config.toml
num_hidden_layers = 11
hidden_size = 256
n_experts = 16
experts_per_token = 1
d_expert = 288
d_shared_expert = 0
hidden_act = "swiglu"
moe_layers = [0, 1, 2, 3, 4, 5, 6, 7, 8, 9, 10]
router_score = "softmax"
normalize_top_k = false
routed_scale = 1.0
balance_loss = 0.0129
balance_bias = false
router_z_loss = 0.0001
init_std_router = 0.0115
lr_router = 0.00181
num_attention_heads = 4
num_key_value_heads = 2
head_dim = 64
vocab_size = 8192
norm = "rmsnorm"
norm_place = "pre"
norm_eps = 1e-06
positions = "rope"
rope_theta = 10000.0
rope_fraction = 1.0
qk_norm = true
attn_scale = 0.125
tie_word_embeddings = false
parallel_block = false
init = "normal"
init_std_qkv = 0.0399
init_std_o = 0.0
init_std_up = 0.0399
init_std_down = 0.0
optimizer = "soap_variant"
learning_rate = 0.00389
beta1 = 0.95
beta2 = 0.95
weight_decay = 0.088
lr_head = 0.00844
warmup_steps = 50
schedule = "wsd"
decay_fraction = 0.874
decay_shape = "linear"
final_lr_fraction = 0.0
batch_tokens = 131072
max_seq_len = 1024
doc_mask = false
train_tokens = 612000000
max_steps = 4670
dataset = "wikipedia_en"
Below are experts of layer 5 (counted from 0) of a mixture-of-experts language model. Rows are named router (the router's row for the expert), gate (a neuron's input weights, with its number), up (a neuron's input weights, with its number) and show model dimensions 0-127. Each number is 50 + 12 x the weight over its row's rms, rounded and kept within 0 to 99.
After each expert's rows: a language model's description of what the expert responds to. This comes from a sample of Wikipedia text that the model never trained on.

# expert 13
router:53 44 59 39 29 37 68 53 59 69 59 43 58 58 48 59 51 37 58 52 39 48 46 52 62 43 44 45 58 48 44 64 53 52 57 59 63 48 60 33 42 30 41 45 38 46 49 46 38 64 52 56 60 46 40 62 46 70 39 46 71 63 19 38 65 50 52 42 47 52 59 55 39 35 54 31 64 47 81 34 40 64 41 49 45 33 54 59 42 38 41 64 25 40 55 59 54 54 31 50 51 49 40 51 53 50 60 30 51 46 64 74 55 59 58 69 40 71 41 62 55 69 39 33 51 38 70 62
gate0:51 63 63 38 30 52 52 36 85 39 50 50 62 33 50 69 38 50 55 47 34 34 71 50 26 78 56 52 68 31 63 29 54 31 57 54 64 48 46 50 46 66 54 43 65 34 57 38 60 70 56 52 60 47 50 75 35 57 56 52 56 48 49 56 71 62 54 44 61 47 41 35 41 52 24 70 44 45 60 60 57 56 53 48 60 42 51 41 53 34 46 38 50 70 60 29 30 72 52 41 60 40 50 53 55 57 56 62 79 61 33 68 51 47 45 57 78 44 49 68 52 53 39 63 62 47 71 52
up0:38 61 38 59 58 56 42 41 34 53 63 41 54 44 17 16 60 40 52 38 49 67 46 55 57 30 35 61 32 46 43 69 53 59 43 37 58 39 26 44 53 53 51 57 38 47 67 53 65 49 48 29 46 51 45 41 75 40 52 44 50 51 46 31 39 59 46 54 57 45 43 51 51 44 58 46 65 67 70 47 48 39 73 46 27 41 50 46 18 46 72 46 64 58 46 55 65 38 65 41 46 63 65 55 48 53 61 54 67 55 47 50 35 60 47 41 42 53 35 23 30 34 57 46 61 52 53 35
gate1:53 53 61 55 81 43 39 34 44 46 50 64 41 52 21 62 73 54 43 46 38 73 46 44 41 53 63 47 51 39 69 64 56 61 54 55 69 50 47 40 46 55 59 43 14 57 62 61 56 53 50 56 26 46 45 56 67 50 63 66 32 59 49 44 57 34 52 40 41 55 57 48 87 49 69 56 44 39 68 34 52 48 51 41 53 56 44 69 21 37 35 65 39 42 64 31 31 44 61 45 41 41 48 63 53 56 49 43 49 60 52 30 71 48 51 51 56 53 51 45 64 47 48 37 67 43 59 38
up1:40 38 33 63 36 44 40 56 36 36 47 50 46 48 44 41 48 71 51 42 57 57 43 59 58 56 25 63 58 37 29 42 29 54 56 50 34 41 66 55 39 57 59 44 42 40 50 42 55 25 57 55 41 55 33 72 42 46 45 31 58 51 58 49 56 63 44 49 62 36 46 32 45 58 23 49 40 45 48 60 33 52 58 45 55 52 66 60 52 61 48 68 53 60 69 44 59 54 74 44 73 58 52 49 52 57 53 51 58 47 42 49 56 60 36 44 71 51 58 58 47 69 29 36 63 50 37 45
gate2:38 18 42 50 49 49 56 42 44 38 61 51 42 51 63 65 45 54 56 54 54 33 59 32 47 63 32 34 53 46 54 56 51 53 53 66 54 50 66 55 20 30 44 48 47 47 31 38 45 62 58 51 40 43 50 48 27 53 45 69 52 54 37 70 43 40 61 36 46 77 68 36 33 51 46 50 64 58 38 35 51 43 63 42 41 57 46 48 31 33 51 55 43 45 55 54 60 50 52 36 47 39 52 52 25 47 56 35 49 59 51 72 70 53 58 57 53 36 59 45 28 60 55 28 62 39 64 58
up2:78 53 53 53 32 33 95 73 58 65 68 47 54 51 39 58 56 38 55 50 52 57 41 54 72 48 44 51 55 54 41 50 58 46 68 49 53 41 29 54 50 34 55 47 31 54 64 44 42 47 36 51 56 63 54 33 47 65 43 51 82 70 30 53 42 54 40 52 38 32 55 61 47 53 40 53 51 46 57 51 26 42 25 55 55 27 52 60 56 51 54 54 31 46 66 46 43 53 60 61 52 30 44 65 51 59 56 61 42 44 58 65 47 42 41 56 61 57 32 62 50 41 47 65 58 45 48 48
Description: Commas and place words. Commas after names, places and clauses, plus location words like South, County, University, located in geographic descriptions.

# expert 11
router:48 36 39 40 37 41 47 48 57 53 69 34 68 50 46 68 45 47 67 68 50 42 45 80 66 48 36 41 73 55 48 57 59 47 61 42 48 24 48 47 43 51 48 60 48 54 34 37 61 50 43 66 65 55 34 41 50 55 45 48 66 44 50 34 53 69 60 39 43 49 54 38 47 30 52 44 49 26 49 36 62 61 54 65 24 38 47 36 31 55 62 62 51 47 33 48 66 57 50 45 45 33 65 59 47 48 65 51 44 48 52 60 40 50 42 60 46 75 33 58 45 71 34 40 67 46 51 54
gate0:39 81 46 42 52 76 55 70 68 49 44 45 51 46 54 58 58 66 42 35 50 40 45 65 69 46 48 53 42 76 46 45 41 47 53 44 44 39 62 55 50 61 49 35 36 49 75 48 45 39 63 64 20 54 49 36 51 52 56 67 45 52 37 51 53 45 48 19 59 12 47 45 33 28 49 58 51 46 71 74 38 35 69 32 59 44 55 34 69 54 35 57 51 49 37 52 67 58 48 55 72 33 66 66 43 52 57 39 54 63 73 64 51 39 51 36 44 61 52 40 50 55 63 54 42 57 51 55
up0:58 48 38 60 48 48 59 47 61 70 41 36 46 57 46 47 65 63 56 22 74 55 28 62 62 38 45 56 54 61 54 44 34 45 46 61 52 31 47 50 13 37 67 21 47 39 55 44 47 50 62 43 26 54 51 35 55 43 45 53 66 30 21 60 61 58 23 40 40 41 71 52 29 33 53 33 67 43 52 44 17 55 59 29 52 58 56 46 63 60 33 66 40 39 35 59 65 51 46 66 31 51 36 57 52 63 51 39 56 32 61 29 55 41 50 41 40 48 55 58 43 39 64 47 50 67 53 41
gate1:60 71 39 26 49 56 56 51 35 56 37 64 30 46 45 57 37 46 35 29 44 32 47 53 35 52 41 74 51 68 72 56 64 32 57 46 67 50 55 62 44 43 58 64 53 69 48 50 58 65 40 46 42 37 33 51 45 56 25 72 38 33 29 50 46 43 55 64 38 59 70 52 29 53 62 31 50 43 49 47 38 50 57 58 72 49 53 45 40 71 54 60 61 63 46 43 51 61 65 66 47 50 47 52 62 41 46 45 67 51 37 48 44 47 69 48 60 55 59 59 42 50 58 31 44 44 61 60
up1:48 62 53 46 58 47 71 58 39 57 53 50 78 54 57 62 41 48 59 35 60 50 37 40 61 42 48 36 45 53 42 47 56 43 52 40 43 34 34 42 47 64 47 50 62 37 59 41 43 76 39 38 61 57 47 70 37 32 54 42 54 50 69 62 32 63 71 46 51 60 51 55 37 31 44 53 47 63 52 74 30 60 40 58 49 38 58 61 25 29 34 39 48 57 36 33 53 18 57 52 55 63 60 51 55 51 32 47 53 37 27 35 52 41 24 63 69 44 62 68 54 54 30 47 63 62 56 60
gate2:48 62 70 53 18 49 61 34 43 59 59 55 47 32 57 46 51 44 42 60 51 44 50 52 31 57 27 42 66 32 50 43 65 34 46 50 57 59 39 29 37 41 42 44 47 40 62 22 26 70 55 53 52 49 37 39 43 86 51 45 47 78 57 45 60 38 43 31 50 56 50 61 59 58 69 43 39 52 47 36 69 42 55 40 54 48 54 58 47 79 34 44 58 56 54 46 69 41 35 58 27 28 54 40 48 59 33 62 57 46 37 70 58 24 57 20 57 46 35 55 38 64 36 49 33 47 63 43
up2:47 42 38 25 56 49 55 53 66 52 51 54 43 48 53 57 49 57 50 60 84 65 43 63 28 49 48 51 65 63 43 54 55 29 65 65 48 64 56 60 57 72 47 48 35 39 28 46 45 49 57 63 55 47 54 35 57 58 26 56 35 58 50 44 48 56 67 35 72 65 41 51 54 49 59 37 53 61 52 31 53 45 26 49 65 54 41 57 59 66 51 41 66 49 47 30 45 53 19 47 39 73 53 29 46 44 33 63 74 52 79 54 39 49 37 51 51 51 44 49 68 55 45 42 41 63 67 45
Description: Spanish, Romance name pieces. Pieces of Spanish, Portuguese and other Romance names and places, often accented letters, such as José, Cara-bo-bo, Á-lvarez, del.

# expert 9
router:48 52 49 38 32 33 51 40 62 51 33 34 43 60 63 63 50 44 48 36 53 56 35 47 54 41 59 60 54 53 32 48 65 32 60 63 40 41 50 39 20 56 20 58 50 46 29 49 47 60 55 39 49 75 38 56 42 51 22 57 55 43 51 57 65 50 55 74 57 48 59 55 34 44 45 33 68 28 58 49 41 56 50 42 56 45 74 30 38 58 53 60 48 34 49 62 60 72 55 44 45 48 46 54 63 58 57 52 41 51 47 67 36 30 41 37 52 61 26 34 38 63 52 36 56 52 52 34
gate0:66 32 59 53 39 48 21 45 61 56 32 77 49 70 57 38 48 50 50 36 55 63 47 49 21 54 50 25 58 47 47 48 43 52 73 35 39 42 33 56 44 65 47 55 59 44 50 62 59 50 36 63 70 45 26 71 23 49 60 56 51 45 32 44 58 78 31 65 42 35 59 72 64 41 32 50 63 46 53 77 44 41 33 56 49 55 43 59 38 55 62 48 47 60 39 57 73 51 67 66 41 59 40 62 50 43 40 51 53 42 46 45 48 48 55 51 47 49 46 39 54 59 43 70 41 54 34 23
up0:55 42 14 43 49 30 37 56 29 53 48 67 54 58 52 40 59 51 84 37 47 61 55 37 38 72 63 56 59 27 65 48 62 30 47 41 27 68 71 55 49 76 82 67 40 44 42 61 30 41 37 47 44 67 35 68 49 32 40 66 25 54 42 37 44 41 40 65 51 31 47 50 74 46 56 37 51 55 35 56 57 45 53 63 61 55 58 51 42 71 40 55 49 53 41 54 52 57 34 35 50 49 69 76 56 31 55 57 37 48 61 69 58 43 42 49 40 60 49 52 49 67 59 52 39 51 55 32
gate1:40 54 41 57 23 38 49 53 56 52 36 49 52 78 61 44 42 42 35 36 36 62 58 54 57 50 50 19 57 27 38 62 63 60 47 28 40 54 41 56 62 78 43 55 50 45 49 60 45 38 31 35 69 45 46 54 49 45 51 56 50 48 64 82 51 74 40 46 31 50 35 44 36 58 51 37 39 37 42 30 43 50 38 48 40 36 48 48 53 43 63 49 61 70 61 55 50 59 48 42 35 35 58 43 54 19 41 17 62 49 56 42 56 48 45 47 65 71 56 48 62 68 50 67 54 29 60 51
up1:44 55 36 58 71 68 76 57 51 60 47 34 55 77 47 33 53 40 32 36 52 56 54 35 61 44 69 50 59 37 55 29 57 36 49 54 58 51 37 31 65 42 63 43 35 55 67 49 57 41 72 43 49 62 58 57 47 51 79 65 48 43 69 53 55 63 49 47 66 55 48 56 55 59 43 41 56 48 61 44 54 51 47 76 27 60 57 38 53 45 39 35 43 45 37 51 59 62 73 25 42 46 47 63 51 53 48 54 56 62 19 51 53 46 47 52 66 37 64 38 51 49 38 51 49 36 53 47
gate2:54 55 42 42 64 25 32 65 64 67 60 55 37 64 47 49 34 48 50 58 53 56 41 39 42 43 53 53 24 51 64 53 80 37 31 41 35 56 35 48 57 46 24 57 46 38 53 48 32 53 23 39 44 47 23 35 46 59 39 39 49 52 75 46 50 47 50 25 75 35 55 50 37 45 61 37 37 48 51 52 57 49 48 45 47 42 27 23 51 52 41 53 66 39 59 34 40 45 54 60 53 54 54 65 53 38 49 50 51 58 55 53 30 56 37 48 73 21 50 52 53 49 17 26 55 64 48 43
up2:45 37 51 50 56 21 50 53 75 40 54 55 57 44 40 35 36 25 36 67 51 66 33 66 35 58 55 37 27 34 40 48 49 62 39 43 47 44 30 75 38 38 37 53 44 38 33 45 33 52 71 51 38 52 48 49 61 32 69 54 54 55 53 47 45 58 56 65 55 54 60 52 43 49 54 43 50 45 48 62 59 39 49 37 36 35 42 49 23 45 47 53 50 56 43 50 42 51 76 43 37 47 50 50 54 59 39 55 56 39 57 40 48 35 43 44 32 40 38 54 24 63 34 74 46 47 41 30
Description: Word-stem middles. Stem pieces inside Latinate words after prefixes like re, con, ex, de, as in unexp-ir-ed, op-port-unists, return.

# expert 8
router:70 53 56 31 36 39 67 33 65 69 61 43 47 34 54 62 48 68 74 50 39 48 43 57 62 60 52 50 67 47 48 51 57 30 67 71 40 39 34 41 43 41 37 44 51 50 31 30 45 55 55 47 51 63 50 46 43 49 52 51 75 37 46 47 65 60 36 58 48 28 73 37 49 38 52 43 60 50 61 51 44 43 40 54 49 55 56 45 46 48 63 59 49 35 39 44 57 58 27 22 40 31 64 69 54 62 52 47 48 44 60 56 52 53 59 73 36 60 47 46 37 60 22 32 59 52 56 45
gate17:61 44 70 40 45 50 40 62 66 48 40 31 63 35 55 57 64 58 47 46 41 47 46 25 47 50 50 50 58 38 66 48 40 52 58 71 49 41 38 63 46 64 58 39 53 49 57 63 32 40 24 64 64 45 62 39 58 48 46 43 55 51 51 46 88 60 41 62 47 47 32 46 49 42 66 56 32 59 65 33 38 55 46 49 42 47 63 40 50 54 49 26 39 43 40 53 34 52 32 45 47 58 46 61 24 71 56 62 42 37 37 64 57 43 78 75 48 47 51 54 52 59 37 49 42 51 60 35
up17:58 52 31 62 31 61 52 59 54 38 50 56 55 52 48 49 23 49 53 64 56 62 69 53 65 47 63 71 46 80 50 62 43 50 35 52 41 45 49 55 47 22 31 35 38 53 36 43 53 48 45 63 30 44 38 68 55 40 41 60 46 58 57 57 41 56 44 54 49 57 79 61 36 40 38 47 75 55 74 53 50 37 57 61 53 39 69 49 51 42 75 57 62 46 58 47 29 60 56 43 63 41 50 31 72 29 54 69 57 59 55 47 58 54 67 68 48 42 46 45 55 55 53 53 49 52 49 64
gate18:41 50 30 46 51 41 51 57 65 60 44 26 44 49 65 66 72 57 69 43 54 60 33 46 39 45 50 49 30 46 67 57 38 74 54 56 40 32 61 39 43 51 43 44 55 48 35 38 54 44 63 71 45 49 56 60 54 53 45 51 61 43 71 66 48 46 43 73 47 46 42 45 48 51 48 42 59 43 43 50 51 37 33 41 40 46 34 30 51 65 66 35 55 42 53 62 51 43 55 62 65 44 56 70 56 72 31 51 55 34 55 35 38 31 51 66 33 53 40 47 53 53 35 42 58 32 61 63
up18:49 30 54 42 48 21 33 64 55 53 43 46 52 45 62 48 77 66 77 59 56 60 51 44 46 44 56 72 36 40 51 56 35 61 46 65 44 28 22 43 58 38 59 36 57 50 58 27 56 37 70 61 43 56 52 51 47 52 51 56 41 55 70 65 46 59 59 54 46 44 41 45 58 44 36 52 48 51 34 42 58 48 43 37 41 62 44 27 64 38 73 53 75 52 49 51 72 34 75 79 54 45 60 58 58 61 37 47 48 45 44 42 62 37 53 47 37 50 47 52 54 36 50 25 57 57 43 47
gate19:54 47 49 56 60 50 56 54 56 52 41 56 59 48 40 44 57 60 46 54 49 38 58 46 44 59 45 48 36 39 38 55 58 44 59 45 50 30 50 31 56 44 58 32 59 70 53 50 52 71 38 46 55 74 48 38 50 52 64 48 51 37 47 39 43 45 53 52 48 67 42 38 49 40 47 47 34 37 79 45 43 59 55 33 59 30 38 52 70 47 46 56 49 27 82 73 54 39 38 45 37 53 60 36 61 51 41 48 43 36 53 33 49 62 58 38 58 50 46 54 58 71 43 36 53 44 56 43
up19:53 31 61 54 54 61 53 53 50 57 30 62 51 41 62 54 41 54 53 44 35 38 52 52 34 72 57 49 43 42 07 55 31 32 59 61 59 51 37 40 65 57 50 50 22 62 48 78 42 86 46 53 52 86 55 26 24 63 51 51 63 52 20 39 50 67 63 54 79 82 39 49 42 35 48 58 34 24 57 53 55 41 51 67 48 55 46 59 69 47 57 52 39 56 57 64 39 59 38 41 47 49 50 44 50 62 61 43 31 40 38 47 42 61 54 72 50 40 29 66 32 65 37 37 56 74 57 47
Description: Determiners and modifiers. Articles and possessives starting noun phrases in running prose, such as the, a, his, its, their, and adjectives after them like main.

# expert 7
router:63 57 50 35 47 51 52 71 47 73 51 54 72 58 44 62 59 53 70 59 37 65 33 65 62 46 60 40 35 42 48 62 72 42 73 69 55 34 40 23 56 44 53 49 46 55 50 36 61 61 48 32 62 58 48 58 54 58 45 76 61 20 39 60 65 64 42 49 52 43 40 64 32 53 46 52 72 40 70 53 35 34 49 52 40 44 64 34 44 61 48 63 36 37 52 39 63 53 54 51 49 33 51 64 53 37 65 33 34 54 61 43 57 45 54 50 32 66 56 55 46 55 30 36 54 42 70 48
gate0:43 37 34 53 67 39 53 47 48 35 61 30 45 62 50 50 64 51 35 60 66 54 58 51 90 46 46 52 61 52 33 55 66 72 53 40 57 52 37 70 50 44 41 47 39 59 52 43 41 55 52 57 53 40 71 56 67 41 34 42 47 55 69 48 36 46 33 36 58 49 55 31 56 57 48 48 71 55 63 63 63 44 39 41 20 25 61 30 39 49 50 43 58 54 64 45 69 54 35 34 59 49 68 67 47 65 63 52 46 48 20 70 37 43 54 60 53 62 50 41 69 51 47 68 49 41 47 53
up0:30 40 85 38 49 43 45 71 60 52 63 44 35 33 70 55 44 52 48 55 46 63 59 30 68 52 50 38 53 65 58 49 56 65 60 35 58 39 27 45 51 40 33 48 52 58 64 48 51 50 67 37 39 46 78 66 46 42 46 61 41 36 52 47 40 41 51 27 32 53 59 39 63 44 31 41 81 47 52 71 58 40 37 43 22 66 44 38 48 49 64 42 34 56 49 40 41 45 30 58 37 63 66 55 68 51 48 55 30 59 38 46 46 46 63 61 40 71 62 56 72 56 52 45 60 62 68 53
gate1:70 36 47 44 67 50 61 61 46 31 37 56 59 50 53 69 33 61 70 41 55 43 36 59 80 67 37 67 43 67 48 57 57 81 54 55 48 45 53 51 34 56 54 61 37 55 37 36 37 45 58 59 56 46 49 38 43 31 42 61 43 32 60 58 37 49 56 74 44 69 56 55 43 56 37 66 47 51 58 61 34 78 65 68 59 46 62 55 51 67 61 68 34 54 66 55 44 61 54 49 33 55 52 27 25 53 32 43 48 60 57 56 61 63 57 50 57 42 47 68 50 46 52 40 49 35 32 70
up1:61 40 75 66 26 56 52 60 56 41 41 52 44 40 48 61 46 61 48 52 33 49 43 52 61 31 75 34 59 38 47 44 52 54 54 41 53 62 72 37 49 40 52 24 45 45 43 62 59 55 42 32 58 57 56 48 47 63 59 31 48 41 51 34 68 39 59 41 27 40 23 60 47 48 58 46 51 52 35 52 55 37 31 54 55 39 57 45 80 45 82 68 48 48 62 54 43 37 41 34 41 35 34 69 70 63 55 62 73 54 29 54 07 64 40 46 48 32 52 48 43 40 46 63 59 50 51 40
gate2:51 48 49 56 61 38 49 50 78 47 60 67 36 42 61 46 65 63 33 61 52 52 51 47 73 59 16 60 61 53 47 52 58 48 48 56 16 29 48 55 65 46 52 60 44 27 61 41 62 53 56 39 59 80 46 34 59 35 57 60 37 39 46 75 50 22 53 62 31 51 65 74 48 56 56 59 55 70 51 59 44 51 40 41 43 61 29 38 67 47 46 37 39 31 40 31 59 61 29 54 45 52 33 66 56 60 57 43 44 70 42 66 72 30 49 62 56 45 56 51 47 67 45 55 62 46 38 54
up2:64 86 69 39 46 37 49 51 38 62 51 64 45 37 47 48 32 75 39 56 88 27 56 33 69 56 74 61 59 43 48 59 47 47 47 66 19 50 70 48 68 48 47 54 68 46 42 44 67 46 54 48 59 60 52 48 33 55 43 53 59 37 51 58 46 36 30 79 50 46 59 56 41 40 60 37 47 46 49 30 47 22 63 50 46 38 41 48 49 76 48 53 53 53 44 60 39 43 46 54 48 33 48 46 69 45 76 38 42 75 32 32 54 56 61 38 63 57 44 47 35 39 50 38 53 56 33 53
Description: Name-initial pieces, apostrophes. Apostrophes and first pieces of capitalized names or titles after The or a quote, such as New, U, Ha, Pa.

# expert 15
router:43 50 45 37 50 50 40 40 67 60 39 63 68 43 47 55 54 44 47 60 42 38 36 60 48 50 61 57 65 51 62 63 56 58 68 80 54 43 29 19 60 33 58 26 48 34 56 38 55 44 60 67 58 56 41 45 54 65 29 48 67 47 42 40 59 46 49 50 39 30 44 41 48 53 43 40 63 32 49 35 41 28 29 56 45 46 75 36 41 35 53 58 55 46 53 61 75 66 60 46 19 47 67 56 31 38 55 55 47 43 43 71 48 44 59 51 54 42 53 42 37 62 36 58 68 38 56 43
gate0:44 65 42 38 51 29 60 73 30 57 57 40 43 45 67 45 55 54 48 57 48 27 45 44 49 36 56 45 64 59 23 45 66 40 74 44 41 38 28 45 45 36 54 69 54 45 59 66 55 50 34 56 42 56 39 49 52 56 55 41 52 32 34 39 30 57 20 46 55 57 67 65 49 55 37 73 31 65 62 73 66 41 68 35 43 60 50 51 50 39 58 33 52 35 33 59 51 57 53 60 41 46 70 49 48 46 36 47 53 46 39 43 55 58 68 34 57 27 47 45 41 48 56 50 45 72 63 70
up0:32 71 61 40 51 43 65 34 49 69 36 53 69 40 53 36 58 51 50 60 51 40 55 29 32 23 42 52 52 50 51 27 78 34 64 58 37 74 60 49 45 31 45 51 44 61 41 53 63 40 60 54 73 44 44 41 61 43 37 44 53 42 40 50 30 46 34 41 32 67 78 53 41 39 50 52 41 42 39 49 47 32 61 25 57 58 39 48 54 47 42 50 53 58 51 54 59 68 43 39 47 38 51 45 46 65 34 55 53 47 57 23 50 49 50 58 58 56 74 50 39 67 51 49 54 53 42 51
gate1:52 33 51 55 62 72 43 63 46 51 61 60 40 45 28 59 51 52 13 52 36 62 48 63 59 33 69 24 65 49 55 53 59 71 63 47 42 44 45 22 45 44 81 30 53 48 61 39 57 27 61 57 51 57 62 52 61 80 53 85 64 33 47 57 52 46 56 53 53 51 43 46 52 55 54 64 75 41 61 25 50 55 34 59 45 61 45 27 57 31 45 49 52 43 50 63 43 46 47 58 50 34 70 39 47 49 62 61 54 51 45 47 50 59 50 49 38 69 42 67 53 62 58 60 70 37 40 42
up1:54 42 40 46 35 62 55 69 28 47 57 13 70 74 45 39 47 44 61 39 52 56 66 53 32 48 55 47 68 44 31 45 50 77 74 54 22 39 39 40 50 40 76 67 69 42 80 74 54 47 64 52 64 58 51 54 54 43 71 47 46 47 55 59 45 47 47 22 34 47 49 61 48 53 47 66 42 69 25 43 79 62 38 60 58 37 53 36 61 39 57 54 53 49 53 65 53 47 43 70 68 59 48 65 42 58 59 46 46 50 48 53 56 46 64 50 44 87 48 53 40 67 37 51 51 29 44 46
gate2:42 40 31 64 55 64 42 42 42 31 54 62 53 53 44 66 50 41 49 54 53 52 37 58 33 45 39 36 49 39 59 53 48 59 55 55 47 36 61 51 29 58 63 57 47 61 50 50 50 34 47 53 61 64 46 43 65 45 45 38 64 73 60 54 34 70 42 40 56 61 51 52 41 52 55 51 57 53 39 46 31 58 58 67 33 35 44 36 40 41 44 41 38 43 34 48 68 66 51 58 54 54 46 56 60 45 30 55 36 64 49 69 51 45 70 45 32 32 47 65 30 49 44 58 46 45 62 44
up2:55 75 44 44 35 30 62 40 58 72 71 54 34 59 58 58 33 52 49 42 64 58 34 46 58 55 46 48 69 57 55 58 43 43 53 38 47 57 53 62 33 67 66 59 47 22 27 49 45 44 45 59 59 55 23 45 64 41 56 28 65 41 46 44 57 52 54 38 43 65 50 60 41 36 45 51 32 45 43 32 50 37 43 62 28 48 47 43 47 47 48 45 43 43 43 51 49 69 44 63 55 69 52 52 49 38 32 43 57 48 54 35 58 44 56 71 53 48 51 74 31 47 54 66 48 56 56 69
Description: Word-final pieces, consonant starts. Plural or verb -s endings and single-consonant word pieces, mid-compound or word-start, such as shell-f-ish, new-s-reels, mimic-s, p, c.

# expert 12
router:64 57 76 43 34 70 57 66 55 64 39 47 73 48 46 54 64 61 47 76 51 47 26 59 49 40 46 43 61 44 60 64 70 37 45 50 60 43 38 47 52 37 46 66 51 56 62 57 44 49 57 89 51 41 33 64 48 71 37 52 59 45 43 65 58 62 44 53 50 41 49 55 48 54 56 26 54 44 52 40 13 32 59 55 38 30 44 53 50 33 54 45 61 30 45 60 50 50 56 27 46 47 42 45 56 63 46 49 64 60 43 47 44 73 71 49 39 55 52 47 59 50 42 54 58 54 68 42
gate0:45 47 54 50 51 70 31 42 45 46 57 56 49 38 43 35 44 42 35 58 47 68 42 28 37 48 49 50 62 48 57 36 58 27 27 24 57 34 52 47 35 34 43 59 63 57 30 58 61 61 64 52 37 41 48 59 47 52 63 52 63 51 39 41 47 56 58 54 53 64 52 54 61 49 58 44 63 39 79 47 45 54 57 66 63 48 42 41 59 33 40 65 62 50 42 85 45 64 29 21 61 66 47 50 50 79 36 41 67 52 48 49 49 57 44 63 36 55 67 38 52 38 58 24 47 58 59 38
up0:47 48 39 66 39 42 54 42 53 50 52 43 71 56 77 51 57 55 50 34 68 64 62 74 31 57 57 38 56 41 61 52 32 40 53 58 63 68 69 58 57 63 66 23 26 38 65 24 48 34 41 56 44 55 63 33 30 32 25 31 54 51 59 59 57 56 41 63 69 45 39 53 38 40 56 52 60 26 52 60 54 57 52 43 57 70 36 50 40 43 38 49 49 37 67 45 52 48 60 48 75 53 63 45 49 20 48 55 53 50 40 61 69 34 44 56 71 56 30 52 48 66 40 68 46 29 35 53
gate1:58 30 68 35 48 49 57 49 38 37 33 39 64 44 57 48 48 66 55 59 70 42 56 35 58 46 36 58 50 41 51 55 45 65 39 48 59 54 53 52 38 22 52 51 44 53 48 56 37 21 41 52 45 54 37 43 48 59 50 55 49 51 49 71 40 58 36 65 38 45 61 60 47 40 61 68 37 51 55 42 43 61 57 31 51 55 40 58 48 40 56 41 61 46 49 47 70 62 26 41 31 40 43 24 44 53 37 38 60 48 67 43 46 55 76 43 53 28 48 69 33 51 44 50 48 42 60 50
up1:45 42 55 35 65 46 50 46 38 47 55 70 52 18 42 43 68 45 67 45 61 49 37 32 57 35 52 55 38 63 36 52 53 27 48 38 69 37 55 61 28 42 57 55 51 53 41 43 46 37 64 45 50 30 43 44 46 21 37 56 61 49 74 44 40 52 42 40 51 39 66 30 48 53 43 49 32 56 49 47 39 55 39 49 45 53 69 60 27 56 63 53 38 55 44 57 45 48 55 47 42 54 51 70 42 60 24 36 62 38 57 76 40 61 51 32 53 51 57 54 60 49 34 49 34 45 61 40
gate2:58 53 40 46 45 49 33 46 22 61 39 46 54 46 72 55 61 39 28 46 38 36 57 63 31 36 40 44 33 67 58 62 65 66 34 53 59 60 51 34 58 36 47 38 59 71 50 55 72 62 48 50 44 61 28 42 49 58 61 51 44 56 53 40 53 42 51 52 81 40 43 32 42 47 50 48 42 67 34 58 17 27 66 64 31 37 58 55 71 37 38 24 59 30 45 21 56 44 50 59 37 47 29 61 56 67 48 46 41 49 43 63 57 36 55 75 50 54 48 49 66 46 45 52 48 43 41 59
up2:65 37 52 63 46 59 44 51 57 59 21 62 44 55 52 72 44 44 48 33 34 54 59 56 44 46 53 53 49 67 87 65 65 63 35 43 39 52 39 48 60 39 41 70 48 51 70 39 54 54 42 27 56 70 62 63 54 59 56 49 63 62 52 33 17 64 56 36 81 34 24 35 48 40 32 47 53 61 52 72 55 58 42 52 51 35 46 56 54 65 41 44 40 37 63 64 28 36 37 50 34 41 30 51 55 43 55 46 42 48 51 70 75 32 36 56 55 43 27 31 43 57 47 43 68 29 25 47
Description: Mid-word name pieces. Middle pieces of words and foreign names, often umlauts or after W/H/K, such as Krüger, Hinterseer, Whistling, plus the % sign.